From a checkpoint of a small mixture-of-experts model trained on Wikipedia: 12 layers, 105M parameters.
Below are experts of layer 8 (counted from 0) of a mixture-of-experts language model. Rows are named up (a neuron's input weights, with its number) and show model dimensions 0-255. Each number is 500 + 25 x the weight over its row's rms, rounded and kept within 0 to 999. Numbers have three digits each.
Before each expert's rows: a language model's description of what the expert responds to. This comes from a sample of Wikipedia text that the model never trained on.

# expert 13
What it handles: Syllable pieces inside Japanese and other Asian names, mostly in sports tables and rosters, such as T-ana-ka, Ya-maguchi, Ta-ke-uchi.
up2:515503529542478515460493529472519527521510483519510485530572521520495488534477509514494527437533477499476538491484470481465469479491575522512569527514506504510523503477488524503461531522507506482567536498516505504517460515501503437478516493531521514506517535492489495512509482523509508471480526512488491489518508453461524477509550512483479477515501505460509520517494493500467510499488492493490499517500467510509525519523472562522510484503507445500498496517530492545478513499537497520488502495500452484461483480499504520486513489483469517490467523506489503484501510479478525484484457525509454513533521524489524487496503520547560531516458506516488542520524549522507477484461502510519495473504473530532436510529513486507486530522502492498485494503599517520483494474473481

# expert 25
What it handles: Function words that link clauses, like which, and, that, but, thus, plus -ing participles such as leading or leaving.
up1:520491516507487491531490486520513495476546479503519478477512476500516525501493537518530548481502487525483530468499483534574497510468523475450502523473503476491513428491521492506510523451453477478423505465514509486453525508444481439478475535473470500468483511511488474527512498491462489476473502462543497511531485454544496517508498534495497501503542489492491515471506498503530484480469517508547481493526506506445512468482499478499465478515472480486519463496509520504525502513496498509524489495440557522508483500494516555533513510490523489476504502516514451453492523552521471498528519454544475503522557474517517505480494503484490481452496510484490472512513532510494510508521486489512467515532476506541524497523537509479470492494503481507451485520507472540487483476479510

# expert 57
What it handles: Pieces of personal first names in cast lists and biographies, e.g. na in Hannah and Susanna, ra in Sara, plus whole names like Michael, David.
up1:520517508489509481522475492485536507494496460488522501425466494502511474515485479514504482517514486494490455506544475527511509520450552489513542496388512497462490486495514507484483529451510495532475484495459527531504494502447541477504519526500484532464493538470482517509511456522478507502488489484507498485473525497485538540499506499513465532504528481536498496441469489514505482514477528459503519480490477533521504525481498511474479438536508503535497463492474475525527525506529502465487511504505499472469509472489528521505486526493514480457479481534474474492558548510516513502487531492516527513515479499475452488473520431492498513471528514451491511526510524520493486480515502507522482537530496492492501507510471484447560506492502454489518488494513515495548497508539491

# expert 8
What it handles: Word-final pieces of Latin taxon names in species lists, such as frantz-i-i, goul-di, subobs-cu-rata, Gastro-po-da, plus stray byte fragments.
up1:545510519514487484513504482488511518491550484530527471495489490468496485539497539508508506500468479512455525514525418545551491507485566493486496506498510490487474467500507507526487537492516517511493536528496464541513507515457490477541506503489513498519479508484501494504526455510517482502467500491508471490501460523534529504536471536498487486480509486517514535509514533494489489504507482498517557500497497501506520495516456487463464474493467454498492473487505499520507538472496509485494513516498507486467507472479493471527498521496492504510476475493460492526549538546489487485534530525550481477489537518545471471448471504509526470500547549492546504506515537484485544460511512469493476480576495522479500504526535498473491491529474508512429485492538435509525479482536467

# expert 37
What it handles: Ordinal suffixes and words such as 1st, 18th, first, second, third, plus pipes and scores in sports and election tables.
up1:483495528515514496533480494554533507494523535518539480469512476475524534501485522538529526473493466516470496514524473481521494449496537480523515506471501502462503502456533504542501490505513465526452487469508479473498506517460508428472458522482530483459520526489526465475495479443481471483510498503520492470502495507499469492507432479512458470445511520491474491500501544530485484513490503516495494485473530512468518466511465475485465468499501487490471509478502499532509494498545477489518515546482508462511507498492504510536560524481500482490476496505476489468500525503551506491501492477523484490500537519490505471452507509507500481509537499526542521500500476512459486469486416501493484532483482496500482458557474523500509498519445470465456484502490499509501473462550478

# expert 36
What it handles: Operators and symbols in LaTeX formulas (-, \cdot, +, ^{2}), plus function words like of, the, in, and table numbers.
up1:519523486494509481503525495538520477488502525511491476472485506487520540526459480501480480492471508567473515529512490504551493510529508478543518501484490494449519455510525477498487522440486505466455490517494430492518478474466478454509507495493497509510480500482514496509509492507568483505493506463551461540475478496486554493550499507446515447527491476507467478486495508476505458501510456460507418521469463497444508491494488477482500492465483493504524516535509492474501508485527505510546511530471493473473513470486494496521492524509543543493497491507490523501530490490468486492538511501516491499545503508473476441470479483484483533479540533500489485475530526480479468460531551508449495460517462499492502489491469525498495494514495509530450502487495498501496502469517501